{
  "n_layer": 10,
  "d_model": 640,
  "n_experts": 16,
  "experts_per_token": 4,
  "d_expert": 288,
  "d_shared_expert": 0,
  "activation": "swiglu",
  "moe_layers": [2, 3, 4, 5, 6, 7, 8, 9],
  "router_score": "softmax",
  "normalize_top_k": false,
  "routed_scale": 2.0,
  "balance_loss": 0.00247,
  "balance_bias": false,
  "router_logit_norm": 1.5,
  "init_std_router": 0.00938,
  "lr_router": 0.000695,
  "n_head": 10,
  "n_kv_head": 2,
  "head_dim": 64,
  "vocab_size": 8192,
  "norm": "rmsnorm",
  "norm_place": "pre",
  "norm_eps": 1e-05,
  "positions": "rope",
  "rope_base": 500000.0,
  "rope_fraction": 1.0,
  "qk_norm": true,
  "attn_scale": 0.125,
  "tie_embeddings": false,
  "parallel_block": false,
  "init": "trunc",
  "init_std_qkv": 0.0264,
  "init_std_o": 0.00591,
  "init_std_up": 0.0264,
  "init_std_down": 0.0036,
  "optimizer": "soap_variant",
  "lr": 0.0023,
  "beta1": 0.95,
  "beta2": 0.95,
  "weight_decay": 0.0,
  "lr_head": 0.00696,
  "warmup_steps": 60,
  "schedule": "wsd",
  "decay_fraction": 0.791,
  "decay_shape": "sqrt",
  "final_lr_fraction": 0.0,
  "batch_tokens": 131072,
  "seq_len": 512,
  "doc_mask": false,
  "train_tokens": 1225000000,
  "steps": 9347,
  "dataset": "wikipedia_en"
}
Below are experts of layer 6 (counted from 0) of a mixture-of-experts language model. Rows are named router (the router's row for the expert), down (a neuron's output weights, with its number) and show model dimensions 0-63. Each number is 128 + 24 x the weight over its row's rms, rounded and kept within 0 to 255. Numbers have three digits each.
Before each expert's rows: "comes before" lists some tokens at least twice as common just after its tokens as in all text. This comes from a sample of Wikipedia text that the model never trained on. Tokens count by the router's weight.

# expert 15
comes before: " the", " a", " The", " to", " In", " he"
router:131154151113140138117113111115159132148130130141136150110141137127148104129132112072140108061144155132125103125133065101146079113109161126171153117134183119125107173131139162139078080121136126
down9:139137107107092126077147154125095159094154152093181111133144160138092102121154149123159160120120112150183126124145137121174192109133106111161133115146100140132143132129130109141122146102169118
down10:121096072111110116099122123084106100122130143126172128102094092172136122120144108136116137149168143148152148124118113133119156082115160154148071108088143152080119112138133140135095127129139143
down11:099110141124120180128151146112197151130135122143117141151143094119134111126103154147074134111144168123093099115122166096111110133103138081132176131103114149076114108152172087123149098134103113
down12:154092126178151140111132149139154147108144135098114128146134151141140117079126156156115121145141105100159078104099153158111079111120138111106112138115143122130107121155151161119127107165137143
down13:102128124143061159107133116129157179170138124128150142164104122081118102112079195161105095135104173130109115107129115148142130117083100130112152116142147153116148163126128117139155127128151069
down14:127098109104109138146136120137106172132144147135108134121147075154120119145135120126095137104131105152072137122149085128164113129133150143131149123131087149125172099131114123161097107131141158
down15:113107108151128130156084101125091064070156114095113127131114126149119087088165068082097110144087187138118133105122131127143129082069134178100146119079175116113142089143101106113153113108105118
down16:128140123119153115104126165117147076117157125072127115108164107134122149145076128177133115120082134095157145117153148152137085132131161137103181135117122147098156128113119108101114122081148120
down17:136124121140123106075139123146089127165159118106195159138123073153145125147112137138129145150114125107114141126142110135099128110139094136125119145114111094136121124111120143150114126098100144
down18:126095052149147155113116151145186135105145108182108143127104085143182127101174140096136087088135109105137131132148120092109121093108120122101159111115130132135185139105163162121143131132103140
down19:083133103100108148121169166128148109116145123142149100146124167092109154145103181126083123140152130105114109147133104101155118129153098139139142179137103145103133122182154124137140131150143138
down20:142114139120142148101126136126119117116105163086144078109112124145155128154139137110146159113113129113103140123145102117126117131159136106168127168140142148089114114094160114133077150125121161
down21:148114065069122109147105095119093116102119151124127120164147125097134129138174115158137130152123134152140176160105078114116128130091092133142136124127086126178115114163126153107104145172122088
down22:153136124132135130129092106152134077155118099100072161142168097098124132152138131087111129162158140105127132143104099091149104112141134118081163122096133113116147133111108147115123157147143116
down23:100104123060101126153129128172084112113125126093112123100113124134113107097103115130097122179140133125144112098149137159134166114113162076118079143124099101138148167119091134139076156158134145
down24:135084096114112158083072100140071198127100136120105125127134142161171126190146118149129139127112139143129146114157140159102138159139123137154128111123138113131086137139108122123140107076129149
down25:144124129098125138125081148092139121098112124095135124123135101118104176092079102107082136178092150131108142161119081179113132110091126076071139086124140172134144128182135142086084109163129142
down26:135153115075128157109150105138097099125114131141149122107135126174132119170165166108137142091160123097143093138148105105116172144139108139106080130113128075109125111136119148144089137109125143
down27:160125143177148106127112148115126077132113130100172138126160125113142101120117107097173123115125162128124132135139118132142144147151116141082089106119156070094095145132106143125098096124122121
down28:141150162127123122169143113155119125142126116112120161112125148113124130126064093163097140110122094102119158117108178138122114165122129121127106130121191104160113129116115140182149168171147125
down29:099148161146152093119118123128163116137103125101163159145123151141113124132121148132131145143096142170123104113107114135102116118128116144123171092092180146158091124138081153104129063102157157
down30:119137134144136123096106151151143100125132182122109120166148141097147182149154142087137120125114144125108104093121118121158145093135137164179122093119114097172122129157094124117130153123070100
down31:113123099150180112161159123117102134172122157123130094137111139118126164098129147100117168145155151126111142155114118106118104107120095153146085119106132120131095103092138098159134132089115134
down32:146124134102093087119135151116147120103147120107140182172093166144132101109132148172093179096136142161112120067141122084133127134111130166141104100148143112136122137103155082119156111152150149
down33:128102176128151188123126207112149092081120101162173079135124151119141106121113104133099136172115148108154126133129162139083138115119116109093109147134135124164129120115169146134136117181156122
down34:109105150185067134159143177111186135136120108154147190123115137134138112148105152144107146106143131141100104138095096129123146131120088155118125172154163139096097163126134092136105089144137193
down35:132160110118127168109132111141146141141101097123136136145122106126173150132155146114154116108124136142129098118143119099154150098157126115130154174098171122121150161140131098110132160114113079
down36:132122116173116092100127122141124112126103140144130123120135095101084130138125097078125128111134165115142137138123143058167126134158125132109110128142169178090125095127079157161125104137141185
down37:100125168150146102149117118139148141118088100118118165099158133094137152126140133110148107114113122089143152105161119110135113172140158130101170149127143135136110127151138126147122118104082119
down38:110134096145124104130184131149135084116083127170123126146172100137103143144097133116171169154117137123107109120147135133097143091131131129088091106130150150128165141125131145098100153133088125
down39:154108153082100146133153124117137138135111072109133186127121136101132148162106130142162136113093120100117127126171118083126095186118164163143071100118131145118118129113138093156128131151156133
down40:117164146150153148151130123106143178125116128093157112107117158069139114157119113166092139123132132129101127148160114122100153151174170177161144139134104192142118115140131142139141152176137142
down41:116158117100121166135132132183119123177127131148087124169112118159131156166147147131146084111085148130123107133066125152130162117173125103171112146157148074102108133099112128148142101111142122
down42:136134168161128093150146141127101137149139119146136176181085115083124123114087134173107122171112108120074126106146195147128134138116111125133133124157102118140084123104126138110132132102077141
down43:127126139125130162136121135130148133104130128155092136147127132113136158179169165106120090183133123122105112117167119164154120139120119172109101126091104116170105105139159134109098120111110144
down44:155122095099139087099128158142126118133121117114112076138131151136134073115164125145092112141103097145118111125165083081140157122135156143157099108126112151154135114097114139144125124154092141
down45:129143053133119125161115135140120103120094121113132115172116147136100115116105113073119095134132149105131089105135108137101097110148137110126097200139154137112092117148126143119092141160110138
down46:145140130125130149152140136156115136145159191146142127106110068136112139156112144125170115131149136146157128137189151114158120095147112121071128124133152169134123098128142134173116145127119162
down47:117143148155148147124154117152133101113119168137204093102137148114149137135200125105160131120117136107152112128110125139119101125117161117142094126150153122143101150164113126145116146118139147
down48:142116117130101122120147169128141090139113133132121134131085156165159174152155151150154121111146153163117113120091156090146082106110123104110147129085135094096126147153134143124133136136148123
down49:106177097102136166162135128170093185097131137094129140122137115141139144085134145135128090144125130138131125136084137114136146130135118135134078114124177107125173144103157167143069117156145095
down50:140093134170115142104135116127084133146146136139139125128157124136110150122148140129114116130132129129101166182087117128136092132115110129112116147098133130103109135127145106121107122090126163
down51:103090134079143116166108126115084133119103118122109131137160150125177151113168111131087149147132113139174123171158081149111081142133094133156171135111117131111114085160145118129103089104111141
down52:112125116124129129132154091152118122114110087144088099089134128156156103125161116142128124133070097146172108118136087127122134104147152135117146200101098140116136129103133110119140137153133159
down53:140161136140133147121099134121136163110166096154056146104141112104158103123086102120158135157122127170139105147142125139123118113103123154113138144109094115124122141125121156117100132141105131
down54:126126186117129105147128143107125091112141163134119110171113115136135152116089129156136094169150129161143149091133141119127153162097169142095114098108112111114122142135147131159151135090154123
down55:116146161170141163084131124121161153159085125137113097161113136100147151159107171132083128138122161132138101150200123105110108153099097121127158106151138169135161131089127101143115152117141126
down56:121111124145116141050114111118136124140146116082171105111130106122126124149124175084114114118095132128145148149159133117086141110192167110135093166132119141118164093142087109172062111129157087
down57:109129109156118135113140188149105111111127102090153113104142115107129118118153105165106083098152095155108110175170094121119110138139162103140160127152136138097124157144100139144098128160119115
down58:096128131135100120139100138126069119131157141165081115123165119130156123132105163100118162113130088134044066135111162149154139115117118080132119132097134157122171138142136145105118137142141140
down59:098113123137141145138058124159159129150176165148126145136129137117114111117170169141071127147091098144105149138110086136115139146102118143137113121130087185101120114131127110153129165101109161
down60:115135117134148150115085131098119151177108150096159107130120134114127082159157126126127163118089107124122111096129104106105089141130114151155136098119077126104082063137141130097118108173190118
down61:150108132118135093130081127144128095156163173136133128131135105154105147144115142094157169147139105153145180105136138125180139122095134086169129094102105153117098120116129135120105120108113117
down62:128154150107111132156140116114137134110138161165130128105131152119100139084171110119127114103074113153140117125119124111107116141124102089112159131107175153161093089135095131118124139115139113
down63:122104122080123097121105099137118100097093117148162146104143095115167129087139148140126151120120098104115123122158163169142138132097110124124127126098137154113105139143105162139135108101152146
down64:124156127144096136132139105174169143151112113104130108132137115161180164125153124134145142090116129136102098161123132133116112131111124126134134117130137139124177148173144098128093149142149127
down65:118115139137084112162115119141140134141143126131183084126085075114102109130111190122082122097126129121111118136141089120076175113123099124093180133115084142107135137097127124128092101111147163
down66:119125122139093103119131141129132128154151126140149122137129118097088136172112120145125089131130130153124181142124119093094115141079132139135154132159107076143118126117151140120177128141134108
down67:162164120082117143116124159135079102123105141112097126101126098096104143164119146133118103171098115139124146145155194132177121125111120125115105137106148127148102155145137191142141150103121097
down68:111123138123132140136084098113108153113165173118097093159086124129150167109155104160119153116156136106139136099137132145169134151104112137089098121124125122130118080148110096105158130123109134
down69:112161091102124120105111152125131157110087157119115126139152165102148128159154146110170125129129132116167113154082070161162124134122128133137131160113121113128128133094130130107112129132140145
down70:126123129117152135140132125121085131139137159159162102123139139125103122121137144151127164165104119129123174123131152126141150098170146122135133175126152161141120140156175132089135126099073114
down71:126145110131173107136119141108128161114120119118098107125163173081149111117177112143156117143127140091097162129111134154133102132116132142092107149150135167139129102130145133159059145153118092
down72:095092152139174162120129129114135125107139092105118128117132166118120120126154145133132142144119130151117140155168124116163105103136144134113141117129146124102168116158123096186106151143096103
down73:184136131147099151100123111115163118163134128123147117151103141181155107099173183154122117164162099174149165160111104136092166104107105142117141135126121122116094136171144141145130143155090099
down74:165148131105149139090130178121166127090119112149146084116122101132089071142091152130115106126153126125134119131126116119128149131181122118172120152142151088128136125106128097119132141153135110
down75:137153098134086116103135112148155154142137111125098149143127129138139115129110127129138090084125137114122136158172130149140099123161102135111140116135107094094101161118132166126126151136119108
down76:102117113173119143099088095146110144144127123136146093103171098128116130123126137118125150099136130125135145148126104162131141111148119103127154110102141132136137102162173092110161142134112146
down77:154102109140150146140136127129130117103108097113126087138137110162133110119158110122123151098085116112150123111139112095117145140094162081099145096085118134135112143119089090145143144146140168
down78:134127109090157100144140147142114152172119106111154095143134129114097150130146115103123123132114143109161138110177126135146121091107155114141102133114143114147155082108176132100112094090135121
down79:087189118124104137120105124130085126119124121139126146140123115096141107105154123137151116140108125130131069097135149189126114130132114093157140123130146119126125174156115159137083156126086133
down80:181139152121134140131176169152118122153100087150145152098104148142167159134135075136105093192127129097111108116129097140154139090094102141111121135083105091166153127140136153099087140154127149
down81:080127137184125113124129168135164134132132130092156124119108112143146105132129163113126121126151137142145110122143134152091114143128110136101147147112151141114123114153162165097127100142110130
down82:135161116108146141130143092085140144111118100106107133106099103082122140127146140162114114143111103152118123147138122093156131143173125122113120119141125143107140118094183098146164124104157101
down83:096197135065122098126159128140178161153092157145182138157105134114122147141128136125115108126090109172129137120154122111093168126127150078149141135126103155129171112163132135100134110111148151
down84:120075121113106106140108129194138125132145132146104132161112118209118135090166105135131135111135118135088107102182138092119152145131145133143132154131146143141122165085151136087137088153097137
down85:169093101085156174099114107143139155132114145120115149134106142106109112113156135092101117111129133121142147116122134171151156098125100126140139134130114128116143096138135167142127113116178103
down86:083176105113166170153126115133142129188121133155092128106139132144148132146186115127131133139135055147123121164132127127109155172112140122118067120122127108162121163145134112096098136129114095
down87:124127131111172093114133105106111108107146068144171112113137138109150125149142174143155123145130085122088144133112124106137093148131154125126118150121131155115121119153112107101109148136138131
down88:115123191105155104165130096127157108146161111156114154140103168136163154101115077142114151139098136152101106103153169118129163094103107158143118123159117165165093143098088141103135143082123096
down89:127115124179102113130153158151146109126067119103085152090143159134143123114150112115154113065125120159121108150139126168114098118162141157117149142144082127113107104149112088118170102141119148
down90:142105159137113144112116121117130086152143109131091126127102065137128075110106124119132113109175119132161152098144111120157103114118139098074146104150140152120134124178118117117094136161118118
down91:187130117090138100166126126149074092125142163174145159136167112134102067131115131149167134133151126154125129114095143137099138115119125100145097105101136118142080143135108084113120126169138144
down92:108150134097131120154144101103091128150116200100170120119098114125158094157165112156209123119156121111140163088136116180164121134128172084129121140116169149135140126110114141099138121091123133
down93:102119134118118136153105112177185157178142099152132144150143121121158132092137128146126145137105125127127145121134131127157115120081082109122114138149138152125161147085129155141150165094136116
down94:141105091145143106122150138141102135113153161123089136105141123095157151165114104142147122142141119124072114114125129149200105143089094098153147129104157104095128103089152092110119127118123149
down95:129167120195173115118118168111128126139121122105122130101118146118150090135158075167133147125089078142142129075117099143119139141102128093156162118121127156090112135129094098109162096140153141
down96:157146184149090141142126196106137129094130111149115141136109136109126143170157117144134193131109116090147117125146103110132133142119146122124141105109175118135100146137154129134112122091121065
down97:111132134125132128125122125161110150121112130126115128123097147130153150166125172148146123104113129100167165139124140134154118122124110094100115129188120107114129113149166147125130138127120154
down98:150106168078132126138125109154143143108124130091132118129130123103132175146119130110153158113171122096132139137133090183111136148143133151155146141144117191165157115111095091108125138102086148
down99:105119135114113151104112130140146130143111104083090098153139122097163128100136067135121119142100129154096116110146155111119138110133106104119176120153100104111118129139144172113136122159107123
down100:116112116149116102129165128099152120155114092131137154137170118149096124140142156166124082155141079116106174126171127136114114173161122160172146103124129131166136172123164160134167125178143130
down101:133102136138133121135130102153132125102152121118129122152177146119134150160139157146130157110151138155123079113117152125158151134136140089103157123152166071163090128126100141096146136102153163
down102:133100146102139134137115142097112122150173174108120080113146140117131147118105182122121106135115124113125131087090132141147154126111124154122161125100139145122114146144144100130170182161117127
down103:115150114121147137127127126128111124118120102139141154167119133162139124142140136152166139136142091135054121123128150110164143142105104080131132133141168137064137121162130142110137130099118125
down104:127143097135133157198173146140095156085081128118103135100156156104136129145104197124132157124123118124148068170132115128150132117126142161135173166121129084140138100141128105135123076153110154
down105:144142082128114115152126123122137148146126127136140123119135119104123124139153097131135136138114098128108143156094175129104083121114119139160122089102114151145116119075139134163128136103114175
down106:148104094134128169078147163126150123151165066105140143111127116114129098185155100084119153137129134148114141108113150120106114136108161100134127117117149126169127142099160149128136122181121109
down107:128084127141071120121127186073115120114151169124071140157101117153121107140107125137183130135138106133126116121144102117117092110150125132149130071184112135172162102131149117138157137104150068
down108:156151092150108121136150123106128145109125142122121148175121130137130135136097129099153142122148153141084107117148112156121133102123140102110116098115095093153162102117118130133122077146161116
down109:130129135088122139074091139136154093109114144142109143114146140102158110153143141146120100074125129128121164123121147106135119144109120114185115127134155108140054126154148123086144117104139140
down110:126153161121141107108091142133098134131168146112140140142129136162107171139132103124125150189163105129142174105162093111113153073121106127118133071115130164129091109124141119140117176099121128
down111:140136154119125116089138160143163123142083118161165129141155138110156115134113157102112151124120143146151133155108131157182109103154110160122116135132135158172132133150138073138105092166112120
down112:173172125086128082139116139121080117066082158132125105111124098109149101120155133125100144123141159151138108164120089159093178146083128108121117066115149148156155139142163120122153109177132139
down113:132085133097155162123125140144118112113109139132103111121099139106154168152195159118164165121167120139142151200122132131169171114179061117123160110145117121134180142130120101160121074120146120
down114:084144112148091156118128154089078146123103109132154158156130124128129139156144133163157142149103093124134110116124124138155165135121095175106108138139138182153090127140148120124147108105112152
down115:148128155140100148143137120157125126145145104148124147076158124093148116099127112117110123121133132140113110097137158125127131111126115161149138131164103124096191126110119125112156111145087141
down116:116175136144135178088144128143161122165189093094103112130145159145109090086065149162130131091143142148154095173123151123096096142130131121160129118126156158156080108099098111133122149121126121
down117:119135122110109152142077132142129101134149140136122087143149092136115154154110101080114141134149110150137140184153089147133146121131164109146152162150077140082147164141157116169107121115135150
down118:125188132128118136112182123139092127120133119105118122159130112159111145125102174130106137108102126151121114167159093164145134104123128138151132151105098107127096099119156134100109111077167106
down119:133100068117112160139111118155100153161123169098136086126124119093127135117098125106116119127119136123120149133139165128155081127124105153089115110178124140076088122099143150106158198136165113
down120:115106111102136125126118086100121117114171138095139093098128131144178120105185110107132122102150131118116106071151129114141120092150132101132163170133123104133110081096130155066135121150158133
down121:135134153122101092126122146162110138125109152103138116130138133079134116128107154101106158112164150120175126139120123129150118146129103131135126148135115140141122135110128162148134139108086116
down122:127081106132119137110126064117109145129166142102096122120129124125128082149119159151136145109161118167112099117140159122169110111108114083137141162085177110147124158117147145188134129134119145
down123:134126168115188092147144112152140129155052122143149119147132138125098107109129207112123087093173148161084126113120123109106153082132132120131126130122140105121098105149119149130123123135133146
down124:155128128103161132180127114128131137119138131108127154143104143098141087137130156137139132121154109162115104126163095119130123096123174120154173157108120119147092142124146109116108130142103121
down125:120121138086143107128134174142141137111145125137093121134145111115107123131110149116125153137080147128166120148147126095131143110120148137137135133122131120128115155139126141175118141133122107
down126:153131098155092155107151163129135112131143119120141118114127131107123137163133092172174105141114146106088122146164128139088104140149133115111142092115153142122088115152165161126189112115134125
down127:116145134079152121170098162117132128128105170144124181132117137132136156121121172100136096113134101080145109110157155131112110137091081174165110132123128142122116116098103120145115129092100148
down128:076084155134159095171121127118146131124128146142133180115096155124130115118188134123088095123135142123109105093184122146129131108088131140135147131137145138107095106160167113134180151125116089
down129:113151114124123139122110106085137106120130135145076148174105142149123128096163122141123133095136149165147119100161138165144142114137098135146150134162139120084125108137120118100125129137102161
down130:144120171113170110131179124132136141130145115133119109110131168076158158112120120125131142156183113109141114138109120104133135133153114161133135175099136070150129161125171125118126143093122145
down131:184089143135159143139118104110117076108132098124158134105109105124126221140116120163129113164118095130112123148149154130083101114160144110126104098116096124139108170147106108114156150137121086
down132:121099128159131156217131179165094152117136146137161114103122153101119115098106171129162105073133120111136118125105128114122108149125136118161137129125113178106087148127131138127115156122091127
down133:125133149144114131148138173119161104154157152083125077177108171148148138138141121101127133135112149146131129108121153170129115096138134162123172185118127123127114097143090094070129107178116140
down134:083122112092157120118108101164074127129126095104098114101144157145145135094116137162177122112094125102097131129125147185147133155184156156181172140125127183101102093138167097155119127115116163
down135:162150109139121100116130139103145116176128170128175124153125172130133131130099126119141151155130131162095128131092145125120168148133140141109072106117135154124180150144133146116106130128103136
down136:120153101193125136136104103095126136097144106179106118085131127132132147172128120130117166138180144174092093130114161106114121157113132144105107182116130115084120141139147157130147168138155104
down137:129115168126146129097131137078068103143119129159123148155103097152105113164148094148130107169125119105137145107108166122121124152122133128159127140089147115141162123108110126125147155160172082
down138:122137161122122135159170108142135089089120130170086104141126122120093157157159129112121100155132082149126142129090120156097135115126109146119115162090121132069148128089120132121117179121106184
down139:126175102103145116163071173148117104128121090173109188125151140141092113134110134109154123093137137079138131137090137139140168123097082110123098087127142102156108158150120147111130157083151123
down140:124137135150104126118099093172156133115147085125137163127133087110179133128117101105134066128091174110132109118122118137142133084120135098178101093086100119158109106141134181114168134138163145
down141:161143157078097127134113152153121099104136105134124144116128104109085144154104089140122121111114111122144098124090108117139149151149134139140146121111125114123112095121116182135170161144146140
down142:143150126121148104164134139115109124165140105133135117087111149114107087124126177078115135151072115102174123123069152157126138128097095108143121085137107147106152147110166106113142088148113078
down143:143123137116126092118140128150094114140117148093107107140118127080116137119164120116155132162105160122098157151146147168170108107137141181115095180128115133121157103153076102120158115089127101
down144:131109108087105148160157130153116104169148150147156154116136112122140117119139130117115146113137099095102069149099165124127158132132111154141127101115143116129144124132148114108171086140135158
down145:142151096120083109070143110126121172102162201093132147152119155142119100126089150137139102102141160141139112126131120166144137129118132114154139124108123132172062112168114123150139116133128102
down146:139124138112114084154179187139089091106133139156089140119102079125090156109124125111102105139088156125159140124113103127166163160162132144138102118117116122104121150111128095170145133101103162
down147:137174133143118088135123143140141118143125090119137163143133133122116142159103169157161117138114124174126142111098117104132109120136125108145099111118120144111159146129121109162111145145140129
down148:119118131126125153142098110180164102143110102109138168130115112136086155158104109146142138133152113145122163157117137127086091103157140135200119098116081125140116144128109108146134114110075151
down149:113119137108142109078123112109155136105130136159161113121122138142083156135136148144086124160138102131142124112102143129105108135128079126144091082103127073099152120110107111131140121145179137
down150:111124108156105168151114157115100120105122121094098105126132148094139074094116168106137135117149131108110129149126122158165089080104166094085122132132133141126129161129104117151130103161127152
down151:146115089160118113110137139157155125125122124114134118165120138136137183125100181087127130113111137210134156135092153106186097126123143128122118101135123099157095122151118118129146119170103114
down152:112092155098142143106157121113109123067177146157127120156136156154062128128145119150090155097140141118128137155130157122092119125121121144121134129112105120107141124107098146143152157106087127
down153:106129146092112118171150112121128126095131084112104111142134079169139109148131204109134133137143131106134084128143124132132122133126113145080123096111119140131132130122100093076156076114120086
down154:124111133146088156120166156114166158155156135148133114147144126138110118105127170127156157101113135100109089142147092124137100101095103121122072156130126127105131147075095146145147109113137125
down155:073102139124142168135127117107153122091134128192139168148135083141082110165121155122129130108095109157143123113123157122166123122128121122135166123143102122113120137137098137150122141107120156
down156:131102137161085107125084099125138113107129106085144153105158151170131147110131092122102139127137129110162123153150084097120089123130146135158108140093141099086132127105151124128168158098096140
down157:120158099140105120138076129169126159108165108122090104146103110135122136108125066157137090113127120132108156070120121125175136129144164140106113119101112117093144159134141117120160143096178131
down158:116107128133123110105145116095119145116183106120166161135125136175143076158180117165107145102135123114127165146168134150114132152119164141150106101117096142155121131113121157143144107178121100
down159:135129155165125125094114123149136131111125111105152105087142106084108140112091109122127130128115126131146162125117136107118145154110101139099147101102170136153139130158101143097084130119124157
down160:124115135119123144120144134111086152120178059155122106111113149127123091104156083163114172149100120161147102127127116153158128125102148119146171129162150141110133165123146115111104112120125117
down161:126113095131113122121115118124135120117097113125152130161119117123117091135149109122155080082140139137152162154100083172117097150147062117099150162103130049115117113114142134141104158133115152
down162:172094132077138144086168193065144119149135081117168113100096130112134096173136156133139107130143140111134122162148105128158151131091130123174133117118115132099114134159099132132108156145136116
down163:137104124136102134128078145156099142113141185136188137144123130152110132114152123099095104170094151128134106141077115131131115135154146115101134169123130099114119176083129067104109072134142154
down164:108124116111080121140150144123117121152136142150101156120083134128161087158099094127107141122133129174134142106131124138088096127166131132119082115111148114139167140097099142135121147179167138
down165:126124096192126135136200161157160144139145159091143111069134102116141125131108154121147127167148134121133119151177098129140077121092113132090111135118133134134136108137126112160124117150121139
down166:143074134160097128149132122135106095121126099141133120125117156155164107108092154124132125135148151123120122090136150122132117123141131186119072154131168149119113109095114150111143110149095158
down167:092124106151166114115113139123115113107160149134153108105154147140123139169159075105138144108161140114098156123157142149099085101108101137132148148093082089101096108151155130111139126116107153
down168:159132140115128131143112150171131142099103121125079093124138162102162143103097067142113137147147123078113114114122117110100167074099138146106129155108155109149155142139106146117114129126119130
down169:143088147164126085128141112121102143146158096115123147139124110160151079133121118154129152142141153129099174100146130135142128143134136149128132132140139098110143159121121131175144099160109143
down170:160142121109184089098080096123057111114107127104101110138131122102143147143177099107134119121159084109114130109130093150094116166102148065114088125090167146159137125128092104118160160118140146
down171:151111135108110111143119120121159112143127146094122128174150165135105139146127136127105113115157139103131157107094107119168111139161132152156122137150115136123146104115126095153129139154143159
down172:085124142169112099151124126139113125126128123144119165143142157128108130096134082141117154143138163148169132058086085138117137148130159139099110183094169110144161121147128103156120080085143109
down173:097123122204120108174139144130108158128130122126130154124128101147130077134139095113125170101168107107093173105196096093148136125132130101111160152112113144123159114129163125090175116088125138
down174:163104107165147136133110128132106134166168111120136107102137130135130111125138096126169159141123133129052099104138110111141165158117121140100118153107149108134126136114113107085144089113127108
down175:078110134142174119135115166113126113135126162126122132128095105124131121135122113098119108131163130111146151087155135163141116130095133153139136135118161123131081108155159098115118146142155151
down176:137114086142129091103113111099113147119116186079151109153105133101158111141108069110123144166105112103133126145135085123147110126121113081119101142158141138129085069126132110103090131124121121
down177:112112089160119092126138100140102116096130151147103099140122112158112128168123190127127134140134145110117149132129126119132182121117103141085148144108124074172088157139113132167156100146139123
down178:110116148121124133126147088100162120163139160125097124146145148104140158130117187158140100082119159119108095152111159136111131134097137129142125107197130148161101129111108138144131157159111085
down179:107107168127084132139144133128118114139094108187134156117163136083101101166133110070129182075125107169129132126095144171132206123128130112161180165132160131153120149119109162179145141102120132
down180:098093163138126123112160132104154152095136140182110139102066125119119125125095139141120100087120114147132129123156114118132156098136181119112099133142145126089108107156150121157125062140113114
down181:108135124112143122102154108150142126099106141124121098135107124122155073153095103097142084094119122122158119088107111092139145114168147165100117110121145137126117163145117147109069143122139139
down182:171121113109096164157110099157125151121148132090112190134091095137081155195116113105124121135148137099159105111127112133144152108149084144108097136139151135099119089111138141131142129119124122
down183:187133152108073140164150108152124151115161107153076135136102106123116135122125125095138146127098103131115146120117161145157109112140089096096149122153093115146160109143100145121106126114127142
down184:133163108139123115103133116086120105117136159134114120100132138118129118107124093136095136143153121095118102121135130154126168137132144121103117114114105120092120113095129137116099170115135124
down185:127126166109102099106124106159107121110116105121120154153126138133126103118155128121078178108134099097153114138113119136159166151115161138124137095127131139110115153097109124120149088089108191
down186:159137108125076110094109123122153059134116135132149140149084127121120127133130105130109080110123146150125109138099073126157097130166117091161168114122152116090096130080117119117191145132154138
down187:123133145122132124096175126183142127123100138095146135160120165168107122127127150139135173127137142123149148113110092125125120114133106140119160108097123145155109122164125115125156120120165145
down188:105087140105056085154130163114146150130113153090136116110160125124160149104108107150121147113149133137130115131121080134118131076114132104076131123175164117110156120101126133149144090094145138
down189:096106140161110161136092093104108102108131093139108107153153136098106084170129165158167088108063104106137153131167133102115117120104105136144127077136118114123138120153090138098169143143118092
down190:151134134171120110134143127139103157165122168104124076152168107084116141133121135099122129139112108064130155137162108132119128138113159163145132120158115165143139121143104144122109088130142121
down191:152098156140156123145124145125112116132095098172118114130145146073155161106099148119164135105137155106118121126127169146109148093131088041160093114138153093181118142117170133151108144115096092
down192:138119122143149127120099131164145157147134184140129131144152108105111108153139116097142096155102126135146168110160115087145138125118115119118149150134148154148149163160109124104087135155145148
down193:089132129132060099084094095157138100154112163139121097136130161138139128129149139121136171167119101135166109137118111110145129108130138135173145159099191109148103142088089077136135143146101137
down194:157108100138107123105125108137138151125096151134167133107157132127125157149148112106132141093098141122129182104167124137133127123120136156146139159123131119111151097130157129088101145095074108
down195:197163114194132124133103180155140113095140085176162157082156111127126129103115146107134108132083176159148096141125102132093126136136118142136069115130126112141090112093112113141118098129106099
down196:127113139121090085132126139114122139147145151129148117101133127114130174140173149131112132143111103117127149142116094209125117089111100140096141143148113108152113074124116131123145108125117129
down197:102144114133138112111172156149127111123128133157171129107117143150161115121104125125115121133112165109112113127116131086143135122138151124141123129078163105124095110128126142112164099113162087
down198:125209147124125164118111118086153112103168090086144112122119124162148109127184088117109135147075090148130133136144103092090123152115146137150121110159156164146088131136113136119096142147107104
down199:131129098123156135101162142089131107108103147184175155154144145125124150104101098124152134135118119114129101084113150150150129163120110094160120163157094168123143145122153092156101135093118102
down200:111133089156164157085148131144141112089120142110125128109143132100099139181125153126145095099083172143098109104128111135141146106100131108119112168177114143128129160153069093132111118160118170
down201:123123147178127091112142102112118154166109201141121155147101157131145147102127115126124141124119151156143117146137124066116099135134114132185125073121120094108094124164118102134156151123089125
down202:117138121102164130154095119168122120085128153103142119106171137153059117077154159131097132142082094130129103128098135159132139112166136144155150150120085093135166154137097158124134101168120122
down203:122158160112144130114114166106117089152125124075114165134094127118133124135129118119119166121141117104129110113102117123111126135128158104142117161130163113138131093100168129110098126127123110
down204:139098130113092145177135153130115134167113127141130109121109094147131087103140104136115119138098126152151156107169144119118111095115114114156165115102134145142129116107116133145131126126152105
down205:154103123122117164096152139116135113111138117112137157096130154139129096104130136161119139135091117155131156092109111121104146149130115115149090150148164129157135104163127132126123100141122088
down206:087144117164124133172090112105132150104085135124105152156133153127171193163159140127125136154132143108116136110108099113152151158114119156143115149080124118154095122152146093142147126127094108